Weights of a small mixture-of-experts language model, trained from scratch on English Wikipedia.
Training: a variant of Adam for the experts, 393M tokens.
Below are experts of layer 4 (counted from 0) of a mixture-of-experts language model. Rows are named router (the router's row for the expert), gate (a neuron's input weights, with its number), up (a neuron's input weights, with its number), down (a neuron's output weights, with its number) and show model dimensions 0-127. Each number is 50 + 15 x the weight over its row's rms, rounded and kept within 0 to 99.
Before each expert's rows: a language model's description of what the expert responds to. This comes from a sample of Wikipedia text that the model never trained on.

# expert 48
It responds to: Main verbs after a subject in biographical or historical narrative, such as won, took, received, held, became, had.
router:42 26 32 50 84 75 48 54 45 60 65 80 48 51 49 49 70 43 54 51 64 29 40 41 61 54 66 43 43 57 49 64 82 34 38 63 72 55 53 75 43 48 51 73 39 62 76 39 95 44 44 30 34 68 45 64 46 78 56 77 58 27 35 28 63 57 28 39 54 44 56 47 38 85 52 37 49 60 51 35 32 38 47 38 44 50 35 41 52 31 42 64 31 52 64 92 61 54 67 25 46 42 52 59 34 61 37 47 38 29 54 45 77 50 42 62 55 82 43 55 30 42 39 59 67 50 44 54
gate2:27 58 61 54 50 46 51 55 40 46 57 69 39 44 72 42 54 49 60 56 46 56 45 47 42 46 58 60 42 57 57 47 65 52 60 54 61 48 51 18 65 44 67 41 45 33 56 81 41 34 60 04 27 59 48 40 29 50 28 44 32 66 70 59 20 53 42 39 48 33 33 61 83 48 63 39 30 44 35 50 23 47 30 45 31 35 53 44 81 70 68 47 42 52 43 62 64 62 84 54 38 57 49 46 45 19 66 79 59 60 42 71 38 82 41 73 33 36 27 50 63 47 49 31 92 55 63 40
up2:46 67 25 59 43 68 32 35 50 62 54 24 65 82 56 52 52 79 56 48 58 22 57 66 49 62 42 36 46 56 74 38 51 60 41 61 48 44 36 45 62 31 41 54 88 70 46 44 45 54 38 53 74 40 40 76 48 36 89 63 58 33 46 52 76 30 59 64 61 36 61 37 63 42 48 83 48 35 69 43 53 32 57 38 80 56 53 48 27 59 28 60 41 41 35 62 62 32 25 75 53 69 29 61 47 47 20 46 46 34 67 34 70 47 42 27 80 45 49 40 38 61 66 56 41 38 44 58
down2:33 64 39 61 57 63 60 50 37 57 51 51 62 59 90 26 57 60 58 36 45 39 49 78 31 39 61 41 67 60 57 29 66 40 40 56 27 53 43 52 30 53 65 72 70 64 55 44 50 45 48 44 86 27 29 76 27 66 52 67 66 49 47 67 53 75 09 56 77 40 47 34 69 32 52 60 57 61 13 49 41 54 77 57 56 31 31 66 54 42 64 41 61 48 53 50 77 48 42 38 69 63 61 36 61 36 32 53 60 69 34 57 27 46 44 72 52 68 34 67 62 36 41 46 67 61 40 73
gate3:45 31 64 29 37 49 29 54 21 55 40 47 58 41 43 41 41 71 51 57 23 38 55 54 50 40 60 56 73 66 41 36 60 69 52 28 49 38 46 53 65 77 36 56 50 51 78 58 33 17 56 57 45 50 50 26 31 33 44 54 44 69 79 46 63 68 29 67 52 73 55 47 47 68 44 38 83 51 54 49 41 61 35 44 64 83 40 74 25 57 55 22 87 49 32 63 58 45 58 67 47 46 43 39 39 32 58 47 36 87 55 51 46 90 48 53 69 57 26 37 50 34 61 27 35 53 51 57
up3:43 77 48 71 55 49 78 47 46 42 59 51 60 44 51 42 76 45 47 48 41 38 56 52 62 63 41 58 34 58 82 52 28 14 61 22 45 29 61 41 33 26 75 52 58 63 53 52 37 56 43 40 71 51 33 54 43 48 54 71 46 29 41 42 38 47 42 52 43 32 54 66 57 27 44 48 50 60 66 54 56 33 47 53 32 31 74 56 33 49 51 72 46 32 74 03 38 51 41 21 36 60 62 42 37 63 41 47 73 69 61 62 63 33 40 34 49 39 41 45 40 63 50 83 99 52 58 54
down3:46 29 32 38 51 59 59 55 69 42 48 84 37 41 66 40 44 34 53 12 72 50 56 50 47 66 61 33 71 48 68 18 62 28 50 88 42 28 51 26 48 36 52 32 73 40 39 38 55 54 50 50 64 61 51 62 41 38 44 77 64 24 69 70 30 61 51 47 56 38 45 75 26 36 61 57 49 63 51 37 69 52 51 29 37 44 25 56 69 48 66 51 17 54 45 69 34 59 36 64 73 49 50 54 53 37 38 40 83 66 47 69 68 26 54 57 59 69 81 37 64 50 61 63 62 50 55 56
gate4:28 56 22 40 39 49 55 51 39 20 54 63 56 65 30 94 64 55 41 57 66 43 56 54 60 41 49 61 52 76 71 77 47 53 41 23 60 27 59 38 54 61 72 69 69 33 73 53 59 56 65 51 41 39 23 25 25 61 48 48 51 48 41 47 63 37 48 45 52 76 54 09 53 38 58 27 56 53 45 34 47 36 36 27 68 70 48 58 40 50 80 54 41 56 52 45 50 61 79 28 42 41 82 40 37 47 63 50 38 61 53 59 42 58 68 54 20 58 60 59 35 75 52 24 32 34 59 60
up4:73 31 60 52 50 67 44 40 53 38 49 24 50 46 62 81 43 65 72 35 57 70 29 62 29 50 57 85 54 54 48 58 60 56 64 65 43 60 51 36 48 64 17 24 30 51 45 47 53 29 47 32 20 51 45 43 73 31 40 53 19 34 57 50 44 61 34 62 62 53 79 69 18 53 40 37 60 61 43 36 45 79 41 36 53 26 24 76 78 66 45 46 50 55 21 55 44 37 46 20 52 40 62 58 73 50 73 31 47 55 39 41 48 35 44 67 52 73 59 58 43 27 40 47 40 68 35 44
down4:46 44 76 41 65 59 40 51 73 77 71 58 44 69 31 35 53 37 53 58 30 28 55 21 58 50 50 60 65 50 37 64 49 49 36 36 51 44 55 79 69 59 45 60 62 39 50 73 22 58 39 58 20 62 46 33 42 41 57 53 44 66 63 52 65 46 73 68 62 25 46 26 79 29 59 55 57 66 34 41 48 39 59 62 48 52 51 33 35 40 53 55 43 44 48 65 56 69 80 26 57 36 68 64 08 56 36 48 34 40 79 60 24 82 39 16 34 47 33 41 39 35 38 53 49 65 31 42
gate5:29 36 36 14 64 19 53 75 43 64 25 43 42 49 27 50 42 13 39 15 28 24 60 29 52 72 56 50 53 43 36 63 65 68 35 18 34 64 54 60 49 64 48 56 61 61 71 33 40 33 61 82 23 54 59 47 50 39 63 31 38 57 55 58 65 29 58 71 66 47 29 40 58 34 49 58 56 84 46 68 51 45 31 63 43 48 45 37 61 53 58 52 42 25 90 46 45 50 62 59 55 47 37 45 44 52 47 44 56 44 44 64 47 42 47 62 54 35 16 51 56 37 35 51 46 22 66 61
up5:51 27 46 52 86 37 65 77 79 29 37 35 36 52 39 48 44 41 49 47 18 61 61 37 25 42 50 68 66 44 28 60 57 36 53 52 51 86 62 77 51 69 29 55 60 75 70 16 64 21 30 71 32 48 76 64 56 43 68 55 32 50 60 49 59 26 44 56 52 66 37 49 41 68 34 35 46 46 56 50 53 83 36 69 30 63 19 42 55 41 37 71 52 29 58 69 64 54 74 60 60 60 45 50 58 56 68 46 54 48 44 38 57 66 62 43 43 26 38 54 65 35 29 50 52 41 49 54
down5:42 45 63 61 37 53 51 15 70 33 49 62 60 62 39 39 57 34 67 79 43 46 30 25 68 34 42 52 58 33 65 43 56 38 59 26 85 83 48 29 40 52 50 49 56 71 60 42 62 49 32 47 63 39 41 47 62 52 59 54 54 39 71 25 50 66 21 13 28 52 50 69 57 78 19 16 45 70 44 74 54 56 37 44 53 75 69 62 30 52 38 47 59 56 26 58 51 31 56 51 38 37 77 49 56 44 55 70 49 40 60 45 09 54 55 55 46 40 66 48 45 43 33 44 44 33 65 58
gate6:51 64 37 76 42 70 85 46 21 53 80 39 56 40 84 47 49 30 50 43 58 73 54 71 58 46 65 54 54 37 67 64 48 21 72 40 49 39 66 38 65 50 29 34 76 50 50 62 88 56 27 46 48 50 28 61 74 57 38 73 42 33 50 43 60 68 25 49 47 36 62 37 37 55 36 43 31 45 57 26 47 40 49 53 39 64 60 37 60 59 45 43 37 61 60 39 44 41 22 32 42 60 44 57 35 36 50 59 82 34 40 31 70 25 30 49 66 52 35 52 59 53 53 79 62 62 19 33
up6:75 44 53 32 32 44 51 49 59 54 58 45 50 54 85 51 23 48 57 61 99 49 61 58 51 40 75 39 47 48 61 36 38 64 46 65 13 74 51 58 43 44 30 54 43 43 73 72 44 31 52 51 65 55 74 63 71 53 63 34 78 72 41 57 55 62 43 50 43 34 57 46 32 51 65 62 50 71 58 31 49 46 43 54 62 36 46 59 63 37 31 40 64 75 35 32 46 39 42 74 58 49 19 66 61 60 22 66 59 58 33 45 62 49 57 75 61 57 46 74 31 38 22 57 36 53 17 52
down6:43 54 73 29 27 35 40 28 55 47 49 59 44 47 23 51 72 61 56 63 48 69 59 49 45 51 30 42 52 52 25 53 59 45 44 54 77 19 55 65 46 38 80 21 87 63 53 27 75 22 39 66 51 64 42 67 63 73 42 70 36 65 84 52 47 57 46 47 59 60 66 44 37 40 45 19 55 41 31 25 36 59 52 41 31 61 36 63 58 71 37 34 55 45 57 77 46 36 63 38 63 77 57 54 60 68 30 52 66 52 42 57 51 41 51 59 39 26 25 43 35 43 36 45 37 55 33 82
gate7:50 59 35 35 51 55 31 69 44 52 43 84 46 50 48 60 34 47 41 17 37 51 50 66 48 38 45 43 50 49 23 81 45 62 51 34 48 40 63 37 66 67 54 66 59 69 31 44 66 30 45 58 64 29 56 50 62 51 27 83 49 19 57 45 43 36 28 50 57 65 44 19 48 60 49 30 55 28 57 53 48 33 51 57 53 72 61 45 19 52 46 40 57 69 82 64 77 84 55 47 46 48 42 25 66 15 62 69 73 35 45 69 59 43 60 36 40 49 29 50 54 42 61 36 37 28 45 18
up7:56 58 50 67 19 50 38 57 62 41 23 45 37 43 50 20 90 45 31 47 50 57 68 30 22 54 58 06 80 61 51 59 42 62 59 44 66 38 57 54 50 30 59 28 44 49 56 48 53 41 40 46 50 51 55 52 21 60 28 38 46 57 82 61 62 27 56 38 38 34 60 38 57 58 19 31 56 57 70 65 35 49 37 72 35 75 69 61 53 45 31 47 59 62 56 71 52 62 72 60 54 67 22 33 73 46 70 32 43 59 50 63 39 40 43 64 22 49 47 40 52 39 48 75 52 62 32 66
down7:63 50 79 49 67 43 58 42 65 30 38 45 58 48 49 67 52 46 25 47 27 70 80 39 34 41 48 52 78 29 61 34 45 55 48 43 42 61 51 31 34 43 61 32 46 61 42 36 69 38 54 85 62 59 67 44 47 37 47 40 61 32 29 53 47 64 22 43 49 70 46 72 58 59 31 46 21 70 42 78 45 58 43 40 54 54 57 76 62 43 39 64 25 71 62 66 58 60 50 83 54 46 33 55 69 35 68 01 45 27 39 58 47 49 62 42 31 55 56 19 45 65 57 33 55 23 52 34
gate8:50 73 67 52 70 60 45 34 53 50 75 55 35 72 15 69 72 65 44 14 63 65 37 44 36 47 66 27 43 57 34 59 47 54 21 33 14 61 40 53 30 40 57 56 45 45 71 73 82 70 50 43 37 47 51 43 43 54 44 57 64 68 55 66 81 53 48 64 34 40 52 34 30 47 57 27 38 17 66 71 44 44 37 63 40 57 73 33 43 41 42 45 28 40 86 58 37 48 31 38 31 40 37 49 52 64 42 51 65 46 32 66 63 49 37 34 54 43 37 35 36 80 43 45 48 42 47 66
up8:45 57 83 47 80 72 39 44 48 52 84 62 49 64 65 49 42 69 57 44 88 47 39 56 27 66 58 29 33 50 60 71 60 37 32 34 23 59 30 46 57 47 28 43 39 73 66 67 62 69 53 55 57 52 83 56 56 55 44 57 44 59 51 51 58 72 41 67 38 32 52 38 33 55 49 57 34 39 39 44 47 15 40 64 50 24 50 46 52 71 25 56 53 43 72 57 31 24 19 58 52 47 47 64 49 64 35 27 71 60 28 63 60 55 14 57 54 51 47 43 52 56 60 81 36 33 44 68
down8:54 70 65 34 38 43 32 10 22 39 60 61 34 30 54 35 40 65 68 21 62 26 32 72 31 14 55 44 68 61 52 43 55 64 52 41 36 59 37 60 39 42 61 74 83 41 48 78 37 55 51 57 43 17 51 45 69 18 27 25 34 58 52 36 67 63 55 50 33 52 60 38 40 45 65 57 52 60 57 49 62 45 53 62 51 47 23 42 39 31 28 48 42 72 34 75 40 38 51 71 53 55 57 66 49 43 38 38 47 67 62 41 32 50 37 50 17 51 50 63 57 42 30 36 33 59 64 67
gate9:62 61 75 74 59 46 63 49 32 43 99 63 28 41 55 48 56 48 65 59 60 44 62 50 54 54 58 69 57 62 72 42 25 30 40 58 79 49 37 41 83 39 52 73 74 45 51 58 69 46 46 48 43 53 50 55 57 80 71 55 59 76 72 53 41 61 49 35 48 52 49 56 47 62 59 68 39 48 67 70 33 48 45 53 50 74 42 20 56 75 67 33 43 33 42 50 45 51 45 51 36 35 69 64 45 36 31 73 74 69 47 56 68 73 50 82 61 57 26 39 48 53 62 66 09 62 44 59
up9:61 44 75 63 51 55 47 34 63 52 92 64 55 75 67 44 68 50 56 71 72 90 63 73 31 30 62 42 42 68 63 59 25 43 44 66 70 34 32 34 77 15 61 54 61 57 57 65 56 49 62 08 33 57 44 53 67 69 45 69 49 86 70 52 43 58 54 35 37 49 35 45 47 53 64 78 37 57 59 54 28 28 60 46 53 68 58 51 68 44 75 44 44 42 24 63 52 50 41 52 40 49 54 52 63 54 55 61 67 51 60 60 45 52 75 44 59 71 31 51 43 52 35 56 45 77 37 53
down9:26 71 62 38 63 35 40 33 44 68 26 46 50 37 49 36 63 38 76 45 67 37 52 52 34 58 42 62 62 39 60 67 31 48 53 14 44 41 34 39 59 27 35 19 55 64 24 18 39 67 35 30 60 53 56 52 53 61 41 35 57 72 42 51 58 46 42 54 54 59 56 59 20 40 23 57 46 37 57 54 49 30 54 62 56 62 37 47 41 59 57 40 35 45 43 39 52 26 70 52 71 57 58 53 45 67 44 52 58 69 24 45 16 28 63 55 54 54 61 54 82 09 72 47 57 32 23 83